config = dict(
    n_layer=9,
    d_model=640,
    n_experts=96,
    experts_per_token=4,
    d_expert=64,
    d_shared_expert=320,
    activation='swiglu',
    moe_layers=[0, 1, 2, 3, 4, 5, 6, 7, 8],
    router_score='softmax',
    normalize_top_k=False,
    routed_scale=6.71,
    balance_loss=0.00225,
    balance_bias=False,
    init_std_router=0.0209,
    lr_router=0.000603,
    n_head=10,
    n_kv_head=2,
    head_dim=64,
    vocab_size=15976,
    norm='rmsnorm',
    norm_place='pre',
    norm_eps=1e-05,
    positions='rope',
    rope_base=48500.0,
    rope_fraction=1.0,
    qk_norm=True,
    attn_scale=0.125,
    tie_embeddings=False,
    parallel_block=False,
    init='normal',
    init_std_qkv=0.0453,
    init_std_o=0.0,
    init_std_up=0.0453,
    init_std_down=0.0,
    optimizer='adamw',
    lr=0.000829,
    beta1=0.95,
    beta2=0.95,
    weight_decay=0.46,
    lr_head=0.00675,
    warmup_steps=273,
    schedule='wsd',
    decay_fraction=0.445,
    decay_shape='sqrt',
    final_lr_fraction=0.1,
    batch_tokens=131072,
    seq_len=384,
    doc_mask=True,
    train_tokens=653700000,
    steps=4988,
    dataset='wikipedia_en',
)
Below are experts of layer 3 (counted from 0) of a mixture-of-experts language model. Rows are named router (the router's row for the expert), down (a neuron's output weights, with its number) and show model dimensions 0-79. Each number is 128 + 32 x the weight over its row's rms, rounded and kept within 0 to 255. Numbers have three digits each.
Before each expert's rows: a language model's description of what the expert responds to. This comes from a sample of Wikipedia text that the model never trained on.

# expert 47
Time prepositions in sport. Words such as under, after, during, when, following, mostly in football and other sports career narratives, including under-17 age-group terms.
router:092114106201119121091123165087170106132167142129146093111168114120184083167183137157166131158110187087069098126174088098174116118131097056101128143157133118091149190094125150095151106108108114093147172086076179131131142141093102117115137109
down0:140173093146156110169133120125161179141199105067205147104122109125120167082107111130143130124122095129126137100142160156105125101082155115167149121140145173175140099176162101125160204151063162107171162168138149155130136163090138144144121109
down1:116115134169120093135127145115104107156116142135160052110074111137178151138111176184135115111099133137155152162213118177183163089254182166091098100155138131134149120091103126178147092112127088178087059116111139135154155157131162133087109128
down2:151103067081123133163098154155128103153133154132117137161101056074112074132125194131100194142147135090093105102143102148136178085152149154141148156133138135128151103125186107188108099129094047107105182102110169126177152137101153114090124094
down3:166094125128110128094139089097107116070152211081154201131187151169082128179105149133110112129163147085205110122102123169135132181119118142110127093095091098086109097096177122111106119096134166097142149079174143142168145167122199183144092127
down4:114206089106166095133166103131194153111158120128144145096115133167163154131168167086140108177117138072187099134089160098129133146098102063182125175074117108139132118130096173141109142122176118113150127109127081097130116133164133136098139138
down5:107105135116130062084147109124085128113176191116164127148183133167114109092078136154092076113132114137163113087062116144103109154124082110135081099090121090159149134130182131169115086123098092210119175122176149141134158106069194154135147130
down6:128103110118153167133112131132186149131096157100124149137157114114142047116115109133071171141079109125156088114100112123114082116208124207131053141179145102083165117074183108097124160069128114126147100099129132035145152191117163129128105095
down7:073165148140106168121156133113134190091091161129133177057142106185141102129119070120164102184136156147115142155130143098142157190077121070146156112109096153142036136134121169183140121066123134159088102133135069150155131081154121144176155200
down8:108109138104113177208120132103137102183073097099109150163122126093105133118139153154133079128174225112063107158142083055181099106140140095117095119088123094085130161177043156099143120098149164121104146138127097121121120107114152150124106122
down9:133069100168153166150169096141114097095130092101109110164165111181146187110175112146123144113125142119166083141125070119107080158129181129060087111055162106120113131082179124051107083136092112118182115110126068182100093074162077081121170137
down10:121198101105110139102144126091161135122086152081153133099139180118142133157122165110121136146065131112170122132155146152134159125154154146150137146100168143165150145134078112116127211096142114179141146052094111055167106128118133093115128162
down11:165132109181147112176152088101172137135104117080109117081144148151126147137139123133107139148103106122114129113135122189115131143146120217121116172114167127159145096099138064113113167108049141131143209120126158059108125144085158118120103151
down12:215101150139103120114151118156130116113172211115161135106209094105127137142148073153177141187153154132086087154124140068114201102073140124107081146198119095178162114134122091135133109082104097138116175094176147126121088186144169133161168138
down13:205151096120195171171088133176088145168098115095114108145077138121156146102213137114135155092145106122171143108155091135103160031129168197145140130161109130132201082077128146148193124145087109065073110167130120144097136186162155138153158164
down14:130143119126141081194095191120147136143174088118108085127096050045180070157130103092117195156163053095048135138150090091121170117119136159113135138156181185171106141140133095166139150121133069121066171070132179091167082096085128054151139076
down15:126098156121116112128128091037090100129135194132112120132185111154127149152108140163156157138145151164117219124176137084136173082139121145096107192157098110196139135159128094088113167130130123161120185057113167111195161153111143141146141150
down16:100128165125179148103120130106140126151108150124122135133125137180145173134162169104190138104168078141124113150137238136119155110151150151137128118144091065113162126096089053089056069116183108189136106145124190095169164127148124072107157099
down17:159124155117085167166138164112122155077053116125132082047119156164105092075186113143210120107127109127148132150115141168145114139087085128112149122159128099156217110086147133131130189107129132083107118177120095154109121138124098114179136073
down18:120117111122184122120112139167101151205097134079139119116115084118129165154108150154105149112175110180157141178112124117104144121140160140137136134160097188175136159146171138149124086105111126168143185081140144141177183185082133122182175147
down19:167118120138180106097143136174071159125122087119104101147076150123135135149139121172086233090097118120164121141111134045120107080111103081146145146175134142201112170161113147108111131127146121064094108166126148103113160129116094162190131082
down20:154131102144152074163133106176106154103129171144140058140100066130159100110116109168125192117161143139086118090119081157122097092063193147098130117143139173134115089138144094153175108120124075072145160171163157116128123151131097135116135129
down21:116096110170106175169132124050162118112137074126153110127142160184117133074061139130111164145129159137109095208128142134150136105157160109188120131109154138095078192164078166125126087178159113211103101116152089106154171133087115124075102119
down22:174137098177130146076124079145129138155189145133136108128101102140108193086134141093136188167165119114176086099085136146128127142140110122108095132176131105079077138148182122103077094130060121125132122044183234159140099189200188155055107137
down23:161137092156167061103106157117120139121057145086171129122099142154102147159120142136137121146130138084132183095109122175134142109177159100085083122089106143173145142131111152124158112147140138121138106126236079124185165138122084176120170124
down24:161101123150107096163123117130140072113166105079093124150163118099086153144108151119150103151108185131175095164062090153171144107128143156115126153162109101104124129163106148142137205160086176121187129127144095159125173173129161155145192201
down25:132090103122130056159171159173126116099158167146100150149148108072144084096093141066079125083116107080137156149149133120146165195085197103143091111141163123109139114128133111106128159144178147108084111111124134105092119154129130131140075084
down26:114157148152148120143049100149192115150122107136117083121117191181116141161090176138147137121125115151094147078150124135132087098181165066154106072124125130164101120164120115156156144126113108165128097139180095151129108170162158177132134180
down27:117058128153128124102213126147163085135136113139176149128110131092119118142080107119111127151141098136131084104092153153148120155170104129099141133151171150149086126159074122079126075157099155147105141114144125136249176126126131145095091151
down28:151165136131159114089144133113107143099078066121123141090166047084153141084192130129111067063130132196080118148080121117115115181155125100121188099170142090153094120088080174097151080111146173149102037105086137176099141127109129113090149152
down29:165068079103119160145156132087135128082102150111132127154129060071108085105069124118084141143172134076098136131145116151131160109127134162166108103149125195119173136126126146149186093065101143171129116090172091165095147122087165146123103115
down30:100119116163103135104170173118123147088114159115188106137129093101093203124111094152137105178099152133187165104071172095121177130092183135149116104080134155172072114147103127084162151112139088158146129146089154140125158097105133083105125120
down31:106109126158147100138073148080150120108118122189158134145134106127129097119135117155128125101135109113159164131121135129086118130123183158143124149099075118153150098097109111144153153139153153107186156142112083119145147144109107109115130132
down32:114175086116117169140175113125171141156135142102073133102149166191110116086135114116100173089112089104098151148095158153128103103128162140141190100109131111175049105098160133073146120138115070177046073116182129126123108114096183114103082122
down33:159112146138082119134191103170188083117137131139134199132144159175154119108112117119090061133150151122234104143071085157108119190140107151089103153052114066101124125140073149074133158137122144142135108181150069098157150146151141157135169128
down34:148129136105119100144125138135100132090178163173125199121138097108168106101108086158176075123142097190180136102131074117109153116100164159106116174119110156181166110075171106068127120158107208100108087092111121133092083075145056129105134110
down35:111144180169139141130171130139083182105201061118092178113140158136125108151156148113128187140150096210129164113152120114091045114138142067123147084123149128110130137100146121153141150112100215147093188044090119097171151139118169134114163115
down36:103105164141113145136179115140115096133150157116178163153151131127093138107149166111148106136148115125131127097160133174120153078141194149171123139097174143090176112119173091110116143085103107147155136155135114175116103118092169121074135089
down37:132170125159125148104143187140129123187159194165077090160089126103142113115140067134126148115187120101113124132111177152133079056098126163194111119103192129102154129073072133070097114136130103164116121175124146150083130097138079083100108123
down38:093118161144090110157184128156117128178151153108165146155114172123098118155046108067158103121109110152171125127104161143178115109153148093098134123168114121070085106140115102156088147118148102141153111157095089112128160188096093106119107175
down39:167113172152129107141180153106158106161181133158128171181137151138089151131120117099118053141104163141161090172111111151131175132139095153192135139110151121085133091101089166123124138189135131123140131155075158115118081134110115143089126122
down40:083129163134138099144083166147133158125101089133109105144140103085133084131057119143179166127052077124117158142127139124145145147150075178133090136167139111068150150100165056137091125134104103133159072164136160084104140162111101118116105112
down41:144156156111164154131074118198119155116098116099151115154147151164104105126151121098122111067058109103113144141137145098127099127076101128148157050159094089104159109105196126144123157115121115119158116201099119123138125129134126159132079145
down42:153096137170127144139160119177152143130089140076124165128075145107087105145124141098114083134152144110114152172122100185152100126111170115157145110184171111111134067134088181112150108167155110144150102146139076198134108158154110181126175110
down43:124114167116142115113117133157149148117150107095166111105122098105066166142156126125167115121137113108120142141078146211065126194111125047154156133108115166115145136059180135139132129104130109111090123126137153116137106168104110175179129102
down44:134129205162080108110115093121070148121120144099081111092179158146192077123163133106147192159099143116151092161015118108134133152099068062198153146094149082115091186153120087073118143129118094141192191169090168113144141107043096106090135138
down45:090120136131165154131145107193162162158129057180056132106145110159125163135120139103112142110133099102118119123111137114131096151132109149134161126130168119102078127124125124138105085164170106159146167197172125062090131118089136134161128169
down46:133133092118107079176111103086171104123153153119113140116082119074157097114103142134098107174098086071120100158166153138169133094051073115110114137100138124131138145138128159092118160131175103089119138112164159122116103126136142137126153127
down47:102164174100106213098103108117118130105104059084121112118127111153077097213130180064117106214112142105147118121098160163149067152133110153128126123106095161032151146187138172161153102084178123079156125113156079115192138138092130169104118116
down48:149109132122123085105133134143123137133149194121132149122122155151160140078131160071071086133173123158133128146137165187204136099207202195137166042113065123122129121086105110099177151066096111105090080143116128111122151153154152127098112128
down49:151133105168131166148097095107088140138144122146105072074080100094146071121163145137159089078086085131083138158140090165140201099120125113137123098117177141114207119104081118092121143161131153123105184194128130103106143152167095109089152129
down50:146123123079098092054138068129122117142155187104168146115201177157139148116137126134130070107104161138204132106097130170122143157092081176107148116090035111152114115124132143125122124183144125143174160124129142092175204108128154149157158136
down51:149195169132115109172112123120163135161139083105133072186067082172112138188115121079119151102144099051118119069095130108100075096110108181080149172120130143146093147134095113091102101171209150075139131141107108093098101090103115128126113077
down52:159141123092170117114140117091101140078146121162165040127136116108117089145097110116151145085099101127098177208125113088127123142095133140114130148133153057143094097120140081146100119098145122162097104101122127103090151104144155129157104075

# expert 6
Sports biography prose. Words and table separators in athlete biographies and season articles, especially headings and first words like International career, Home stadium, After.
router:139155124137181114118176098097152107075117163122156084126095061083148094151150194154138120160124185078109087102133118101161156085130090118105158148119160107085105162148139102093150135152146169063174163115133185144126191141095141113092163175
down0:171166173102150139195143085172134175138100112154084084106128091113093113151156169165176143042146151139124099100097104129124107093033108135096107117146139119159118217112070168046169138131129092153204109144141189110159110149160167112127136089
down1:139089085083101182122119086205130092126114157094156105097112148171084180115163145094141096150112096088125105165112173118147096165097082095094151169135124129133107178174122103114142103135073142141174116105111072088222116153104126119104145099
down2:113066188106095159184192161147117169115133150142150161172150158130142171117188147141167134150093139157138182084100065106147152124085134169107092153142125127104174112143084129096158137120076123136130122088128137123144151111155131110089122156
down3:137085113158128142125177124115144133108217111171109115086135106113150180135125106185187156138160144143146112171113124075113187181127148149119057138117128141155133041154062135086127112127123165064158087126105110095089158137149184108191108157
down4:070154166145131126053132141079126155105103198154085163097161100076119132113135169118163165083194160183097145141133107124157141172089127101087125089181121116075095101113115131140176117125088093090156108100115093135131154102148123111167148145
down5:170110113138149169123152119154134157124143086150128076100097121066205114111144158188125171134121134128150126114107144154102160152176121181124115135129126127122114069145089129139174147180086133078178039065113131124138166082126155102070106120
down6:116172080140176106101172087114125066146153123104136217108151157138094109114079120110172145129139055171130126150154136114120115105161183134144104148150148092097201127130165085177106133120151148129080134090209117172128151127193158095096151094
down7:130179112134104101146107125117124126085069136120171131062139079104108089126125139144201176133120133117152133133150124141064135113056188088153129136095081125093154101176200124143143077177087000156133114148064179097103078134184140120113106097
down8:156150118114109154139161091122067129133122097069138122113108136139153136135152118146142141148150160122138142195091109143100158136136074157129181107162075162143128090153098054122093119133117066080171152131168137144114147085075143084138097174
down9:127210133110118128134102133087108135153086130130171131159132145138136100089106159081129058135117123149164130084123127117128182085105067125159074161122186148083130131138142134160091149140167109097147131153160182141127111041095181196129089129
down10:183098080162096113167102130096135077105154094112112118130199135098181255130089142106170107137124107150203120107128112093134112171211122164111064118154169144136151152084096121092177113113104112177175126159103134141072141139110120099141123120
down11:158163102167132218098154085158149159127172157146169125092165122125139104154139131132165118126172118103124122111155099172110097145088144058195143124114165141143069153143125090140131126156153073145158122113134095145157083077099081135086125149
down12:134163134135141108141159106100108107187127102105132181154186103119105112115140123119132078127134165124126134162123097125144131115166119114109107172140068081114122114110134072142148161159121132112124080129090174167147146154088146143137079126
down13:124138157135131099079155042094110120123134094148132103137135132097124142152078136158113106137094115191095128142151127139158129135079067142121154158140109139073145136127081051151112138186107211108180114132145148183163154059116120127138113106
down14:109158130138125091087114125159096160119168163121144148082175128123131122127139120166137138146146114186133153143115062157188102188130145053140076189161116122139058158130076186151134143125161120143148193074172098134168142185149166133100060140
down15:153124133078079166106175118122147147142133178106165102079121124089131140129162134111123134115156129149125100074129133120094163131067168119169175144102146204125152129124100132151118105100133065076137141143162114148141197087117107130104171115
down16:139087120098140154166188133171151143168153131131098137080067133126196155110152106099066143177126126130107112138099146175131124070184144159117099186128158093138127092096062100114119103136166132120172165087103171086137090150129142108134091097
down17:117103128113113040120107178148082084152168155143175169119142134083187164042080080084119152111121056169105140138139131146156121135137134178131157129128109134104073132110136074119163094173127126084128170115127136146134161148133097164129080114
down18:123139119123119085130126149126106127185147167141128123161117108090150060102090091106091122161091133127077164132124117134149159127087159112139182136092117133171122169137121182140168116109096101112162159144195135170124182154102141149122128087
down19:155092114071077105118144075102075186182077107077034051097114129115108072117174094112125101134155121116103121085091134148152101201165069073097150123166173121145134153154129152159170114092105135157137146121084117091094120118061081082131104205
down20:116080116117074209146183121204173155149116122119089136130055100110122095100127133149129143116108163135098118124128119139133163170068095094180095115135179072142109139141100135111216097071128173153115116104134146156079124112127136138165161129
down21:097131135118136125158138163177127163105141113146092132110138149115149198175077195124123081152123150086130141157120102132132105096126195165103129195178171134129125134114144142120045131134124115151134163186194166094182142129136155105169098167
down22:091135114157091157134076100145138134066179133122097130117117188115170146190144145133062119168141116102123143150150183126107095155113164026214107096155096110084099088166134161172147129140147142170097106132080130195098126124155069163117136107
down23:123137072108117080086081118173130182075098115128179105134136168174108151142186140121146121140167150165112127092120087178077097102136102116144103147159109098084089121076084155151105120149079167114162191189150116132095154078125145176121151115
down24:179099159114124093116135134161127160108116090131109117096157133165107099116141115188140097195113118217097125144099105167165140129093136105048159124146132103160094170132162118138163198176090160107171046163195134080117186090121160099171191134
down25:154164113123151122137122063127146137148182153142068098060107144103109165092182194085160090123132111093187076146122150174143101120087173111106129144136167131107145127154147132037177169113129153092173097122163123096114080125115098087150116116
down26:092163187154119202091102149141117156173083098145178117125154058085151117154064100119120139111109107143109101115170113091129150163150060104120121146134117098069041111091098192125179123105143139173146138144070109113169168128062155106105126071
down27:146145091193132096151145134123131153121119125122031137120119116153098106155151152097124131170127147158083161168112110149139115157170103116159105101156118163152160131108066174120171161158136110180138121111150125145119099052113126162080141110
down28:128193081159134132139066121097135144123090175151105091148101145116143149135139101113100152131110123054101071102172084185119120091099156164173163185104134137117118115108162221106137162100164153132050136106115160124098072109135143156115131156
down29:141078099120073113191171134110148098204149129127126087091171152104152131181190148121118137083155200074114086101124120146187159159156159145114082110068095089178124181177174196100119087126107131171069106066190166107087097163125095131136171191
down30:138160129147149144160060111164167127132101131084125158112098132119129126133151156078173139107104204131178118101116142148111159111078164116106163103136114148065157145183141158094163111148131141079143079124109189081141152127112125111149093096
down31:106137148091110125126126123132101148139194186085070121117101117185129083161146144139129110174124150123108161122115100105163069126136120156108137125164138182143097171033173103188109156188138167161174129170140090102155159107133126110093122126
down32:141142128138124134158169083098138127117137129137159117150041125115129101163098115122127147125117144134176051087156152158091096127110174124112182103110158083174103152159124103181105086059143115132165113114143144165149164130079094154134120152
down33:116118100130126092176149137118107125117156132115084133120154129145101131183094112112106129140099122152086152079076124106105115151126179129145134095104128067067175125130133102117059084138154143116170121117151139159090107068132042118107129185
down34:197137122098151146166083066152117134094109094166160126101163116112210182113068084095146107130051099122092074107146073098181107108175135108140129105187191145157166088153122133116147142082128187165109112128119137156131152169118144091166125163
down35:148085143128135121155118116157160119172108113094088122123187165161110108164107101154118100161153178096100111090190025053168157177189136178101149140160110100133153167128086113091139222139118155153165096111178150137108169133165137139196135156
down36:092097104129191147150197156164110123137102181170168092125080102072184165183128135162110136142113194135107065184117096086170130150126145082107109154153130164140107144156134146140092156170131121187115103150116109124162158160206130143108141074
down37:096128063141161130099136102178159113120135096132080108121095167132100217056143158075097143156179136084156089162087133130174101123104150126116145109141130113160112100214141179056155121116139181116081126033111142063069170150176084159048124145
down38:132153093146169110115155166197145142121153173104155120140107144054047081102163120128169183114080127117117086156168201160079088098131109058157110120199100096166109095103158126063104126137172142148075119158158192107104145117160156139090083127
down39:136167189088142170099125151074158118137145153137177141099084145097156118184155103064233130074129138149052093141133161107094130153074057132143143159105150074041130101107128165187119080140152132127128141117104149113180095105147128156163192146
down40:130164137180167098088132103193147117175158067148205106143139164145095089110150132151118109130180108103194136104148055133097156098135119131119134162169159143168145080131138145163124132091109068081108136124132093132132071157128125097079158114
down41:129167055129088125165142134114106122119076159152125126145148162106132240150181115219110104132075121166122171176186117162172135091045153117189088128135106147203142177178143121188112089099160115193185089096100132109129144082149083095124155136
down42:113123099138128094075107122115084068102140122153148135172139146166156167124089117080122138166110151129133117159173094135150137057124165160113128109135086087080152126089122116129085123099163159180194102100132129127078117157153117142169155138
down43:156124121152118152141153156162171125146159159097178147161105135139163114151152136073118032096185121101117110065092088127136185091110140145147192120121123104127129140138118074118066068113134140158097139145114120097147090086105132111094155146
down44:057098186136133126156116201136168175102131153145097149100125044146129105086075158151178105129185126111110183156145204144116136137110062092145172105084092160053192150105078086118072163111134088139130172085086160103181115102126160147124134132
down45:129134130101182103108120201088129096154114217169147116151154172182161107112135124142068173145161132149131083145133104135162144150147153097118127153120112138187164123128104112180153113119127165162186147197154140102060202117150116138129151161
down46:127132123131150172174137137134144107141173166075128109130160097126099083126172142103098175134111167131065038180112169155128036104038079128067042086111137140123146124107105156114084111180143182186117116113187134140101193127139095131154121070
down47:135128110104125139102168161183115108171128088047139125158139183122100123166113135142096181136177199145168145099173113093106140162142083134082165111092112148117135096142060113160141156146190169114189090104139094171136142083125158101105095081
down48:116183093147112181170151090099118095133110088136108132120144116127166130078170104124128125159136142121134078148091129113099165119153147088152089118079101209163142127117059125144100176114146130138105091164113136146151131081097126131180119170
down49:089114143108138153177109093141096079187112153157125121146129085092150171125147141105177203124090114119066084108149093219121110049172150072104143091128135146055125078137058142171080152120118142120182166090138093135116118175148117112085088116
down50:110136108056148132111149171134150093103077116062152164082109144170146115158090155127156120096120096167128087088165156149120114137135101106137071143116100144144112157152152061086095103138111089126084124151140177126136084121152141145144138144
down51:152157150103080154154141111108105146098179153152081115115158102156157161165120140136150152153079116140121132094158105093082189091083173142173163120183120117155181134191097104131123159120103092127119076217115185132129092089127088083094130119
down52:117198110139161116145128114099127082170121152126196168140122142074141146124158109204128118099135139129145128090144080169105103105097154100127098119105129177122106113091142127156077104176120123157058138108137104161111124154139095141103150147

# expert 0
Sports team names. Sports team name endings and team-sport words in sports articles and tables, such as Flames, Celtics, Vikings, pitcher, playoffs, Stadium.
router:141082170128128157126175096125149130108098142128146080084097080106109160118132187135133089140146135125094068076097176132172123113107107116106163177133185114083153154173150103139144170180145141051152147099173170147146177110118149148096191121
down0:124118146146157091125078176138136090148117091095095125125137129163064173149154160112123153182096138087125164082153129139161202133196098124102061156102170152129159121123114175140137174153113104139144080073117127193104166105121119134110137166
down1:106137107182135130147181119096161132139195152068079092153146153154102152133094138169133103129107171124180131110110114145103153125130126145182132100112147114064090132089145108185117073078139154097114143165157101181114143095111117145141123147
down2:117113081158151139133117061153131108150066093149140129140189144111139134081147125114136142171110150062162092153127170219163077089051158137147106086168134205133097155161174178164111133128103136194141071072125087113115106176090082159111140083
down3:109117125186120138168131152128094118181158173148163159106153120129120098148117158158089070126131141198044155099089104108186013153083165133208089183101173147142083121158151062117107124160169163137143168117122124097166093088148147099099085151
down4:189155110123123147118186096152095145149139132096075109149148133122137115183130096162134073187211112145168111145121133114097123127054175143141155148121112072109107145103142153172129104167108159142119128169207174117103131122125099117170154113
down5:163102102164141191115128119163114086149083128116158097165110146120127099159134121114144127149149137146062137142138198094076114144030184141184118179129172131064122129185124137111133117120126167150083124041142185151141146134078124124111154067
down6:165136137137145110156125135128157121100172140169099099074100103061159116068154123103119163135091118146156166129113175091149107136075141143126100156028086129133085156118114188106150142101152208116170149161143133138124130107094121121107110170
down7:097144108118167136115119069094166079108161117184167154091158151169157115136168108163142117156158109088096117076163124184109123181100111106153129140115073147163117130162109093096097097184157139163128077122124108139133119158126164122122129098
down8:165098156126107125090081177099154097161142101130148099189109140101125083118085129188123168176169238091148089139098134114184110093099084101100152149108129121074150128089178100083124153124140183146182127127087161148073149147138207155124143115
down9:091134156178149170170169093142112140169170151182167135122070096082176132091142137162108134118118130138136161109107102147136076169131145069136162158174138147139125143172160125090198105091164169108095108112140104207170104144120138128111075127
down10:156124139158094146129151135118124078127131118133129149067151106124147081132115116172103201149118171141131107170181079085198127114111151134107156103154136063119160151111148154037086171147114098167121060132103123116063078146116136104123086114
down11:188083060122095158101147122118131190097152114068110137160152155131142161076248127133114102086202184117114164133186157131091135110127154075156109125040079085133178026103115120120140138138115170134146134102125144112148150114157101142155102126
down12:206120073161108096139151104141209118065067167084126137140094104148139084151080113162108147193138119162105105105115150112127116170098120110127130100105101173114107102157092110099168087137118180182112163102113186211159135149116098100101128116
down13:141140128107090146121170137118099158166185175080075100135081161164114116117102118126130090148116134166104129098106124130166088167148103139109141103105142171153148133124142138134189192083144069130146112093120111085119173204179174129150097132
down14:122162097182159104114113149125122130094114062120153068134124082115139139072164108130199074124151076117126087101156111140109140105109087096117138123120125159164161126156120153167203137109176091168111110151149181112131129083108137106111125164
down15:134123133156135137122135094173133098096086105122091150082087175065112187089113149084102137150114173070161084117112119097107213094125151128130097147153162125091152161131158168102161139105147121146169152042134146152074102170177140146112107104
down16:199184144109100133129115120123105136159171131078125111109099126114126106186174132162120091135093198106147108151124177088116132117151149107108189077144132096146133170112133138134127126096121067115092093176121157114088084142037143131153159148
down17:118102131098139152149115112183119141161084132155102161132080108091147115160073142182109177156091159109180123128129052053173120085123137147098127110120157139077062143167128127094143148151118129148098130167122144151127153124158159146118135081
down18:104090072119139053130162143143099141141157133112157186120115078169132106139120155095086172124119084126084141121148155120147130193123118128079139078102134093057120192117205152175075138202140134102155162159121100092196096167141150115140169117
down19:146144095123134176154133129138111145084141202080124124119083149124152090148114117120128169159153172135123114160138170163088054172100132166128138101120114155100119154107148165203171115109096156106125141130094090157085100107127153175092118174
down20:143112096098141143134101071130123180142093144121123110156123125122094129145133104140061121144124103094140048089138144198108117133147100175092091108103134154126135173101101139185190159136087115158100201075132082113135115118172104146127088120
down21:144210165098125114100169136107123130113159130096168184090084121165133073141079123140171081101116106159159123127118169091110069094118128145082142126145152097098137140165133179096156114162106124147122121197100099142199068085141144133105147149
down22:071114170120092104144115139091183110160113101149143108154157063195120149156151139090110135164108146101114132122109191136148108147150079121116114143100059147169167096124160083145150075063137142118089138158112068124131175144152105192164085128
down23:125115146201141161166178174104177144181097142107140098123088098125114109128120128067112069115125168132079097124111143094177126164123093116152084097057124097126136138098109151166145142109182143132163195136107149156130119094163184112203159151
down24:106115152122172149147178177164162135091157124128118105118100158073167174107133058139104143080103131080139158156145216135107159105230144106120087162129130172144165133104110108181136095135095116141143169107119166166134139166114121123126137184
down25:087129127143173132178100130149143164160088130154024135179101115124090190158109117106072114129125137107135153085080140103122194141207105111115094163110078148121120117117085083163153130129108154153158155121194111109153208099181109161144111081
down26:076105091116129110173169125128142100154172137117096113147148141078130157096179131112178089097099121181139161109115126100123160151107144069153162128093122164075081187132151172177131100160114117179056069139155160106185101103123095166136170126
down27:115178133108128107081090094055159109094119164124127125119123168142087133128143112137109143114129080128111090139125199094113123062101130086173103124124084093164121123116115093148172148154145120162177137072103151130118165154149075173164123072
down28:147107117146150162149136176157067149104124118158117081083138128064122149201168125133142144150151174155176134084107155126177121085197135112093146160119088141100106121134127120120097130085169124205086171127136078134119138121179115089126114107
down29:152120114085123142110142147072054130075139179129165104108109098165159095089103135169136097117073127130090161117113121155149111174071107075094102131166086114131157185162127132103174059101169089106158172162111137178104162135138150192155102132
down30:156121139088134107135159135099113149194082140188103139143097120105141118079119135160132157111139075135089105158148157105093086096147102124068058164148122133100114164146150145069118119131132156062148107148151107125207143159118129096186113049
down31:088167148131168090120110134102088078130099191131160114141120136128134070134135143134099134075097130125058145197169121145091178130066163146187094111163109116112210141108069074146136153086160137153049135104103150154156098132168109189114166178
down32:148165129077137079043080152114059152081116115141058126128122101168114131082120161162163120121150125112111156206113144132110164117160155140129176163142117189195118076169148072136107131112110087073104129139104090127167144141171094159145108155
down33:090155137157135112111131155141090153146065105095047113167147131105110195119119160125137121113137094144122097158154093143132130094196126120109116136183086144109111164110165141099115151119151113123132119092133166164179133121100124156124121107
down34:161135117128135164145150203113163132197088118114094165193118100152118121149129054100112117141104126099126158150102111033169132094131117161092091182150123158164155152093108111129178111051098159154070135148082157151111168166082112104159141124
down35:106152105200131175159157122067178162163124103147137115093097123218088110174078121132162158119158088085135134100168162083113170136158093141119152088115082142082117077084131128150128119087122166137097164134131121155100201111133122141157134159
down36:139119120084103095122162056178082161077134090138147093144117196164125154116067142110140095122154079112121164101152162154126154075191119146117116110225145093153145064147172099100096121109174132145123152089122082160164125157127106157155147090
down37:121178119092049137110148163107127100086182146151151107130062153068162155075133159132093129179122075163113178196178042107115134083150144136155153125074176135131155163079107085096174122133141164122137094140113088180132202130098156066084122164
down38:204116150113133180174106109103123108123141124114114166137108136119171019123126072154179096117165136132140095124126115146125120150127186136157145134129147087106101162103060127143174138097110106112179136162144129105104143125080093148156086168
down39:110115119178131130136131171120055151182135108135143102190135089068131100113133195196224122105138137110101140140079130140126094185172164102181082158160153080093119155108125139090112129086098136091119152141162078121128124080144162171200127103
down40:162146102142075134143190106169114163109149095076164057156071106154155142116119163082116094143173137070119117110080188128122083134063159140199127179169174111098168124151125104094131124101138120111104099163166101156102136168085093105128154151
down41:188107115114134119112129154096087092098163111141150162125110033139158089090105146136173074110152082160083090178126166131130123144098178131105083073137140201109145158099057077200150066154114095130158087151100125123155112052177164064152114123
down42:108166085145149115078171173104095128108103113158102105120154055121143137107179142124141079189080126067115122119119147115117099158086124111157169152145119173124122155140110088161106111134145055020140100201101130135095130175142107141095122128
down43:131137056165111114183157110124124168146143113163183169131078166122108165136098123099091161154177157105137149186144137098144148134126105091141100138152124121114090114134160120097128200117101188152134117118132084123149168130137144160128129156
down44:151084091124102111165153093135124100129146102136131109060184163216149158118113157128130124106092080108198138067065125141175126114126199107076148138132180213196184121159179122120133131103145052115146150123105161106101112182112123137074143132
down45:132177188120176159085116056127068150101165062092134167132127129125109110149114133125134125079123096109098161143092116193102081191104090138145147095185122215107144085110082132162077137132160171145068146180095056184108051015079113144131133130
down46:174127120128128102110111064119140140079083183168165158140188168183114094165071122116155132130105074128120142119134122096146100146104159183076108085088122151078112113155146126128151168128192161157100087162103172135162130139172114103102118199
down47:155134093137122150172130109130174143154134088065103100134136052147150156141063118121093114122140148128129108140104126111157067120148043085147156157094132119107135161119113173124127118094165147099118132143108165081135147143136088141103112119
down48:161142114097138103134095070116103143086074143159196114112109115106146095084119111152145081207144067145145101171112127116054126166132124151127141174152124213083090107102139062188139109131143071158124102142098170131166153121139149139116128147
down49:166192077144166120127114123197116130145107125158082165137062085112167131134103109164086120126138181114131132166076179116076193103159102109164182115119104117141122118153117127133147158072084110076114131062185162102126158151166137155152072071
down50:098110103107111156106119126188089113130146138127169120156149152127193109128111103128219181155167155137119099136093128096089156120108169051110136108162138063109176146091205205128060121138093106143162139106138160104157079159078163155109134160
down51:077107138107085119132171130115107099204143124143083115084148155118074108118125140174099107164157060139136156152150084140166141157178138137122096159163139175130161098115133135119080131084136177131091199166150072182146167132167163168061067143
down52:150139137126147188111142136137173113121089123091120107137094149172096134116168153118124146128191164108111134130150079098113156097106141056112143102084135075119090175137087120082111160130144228152124161133063198174185192116117162127187111091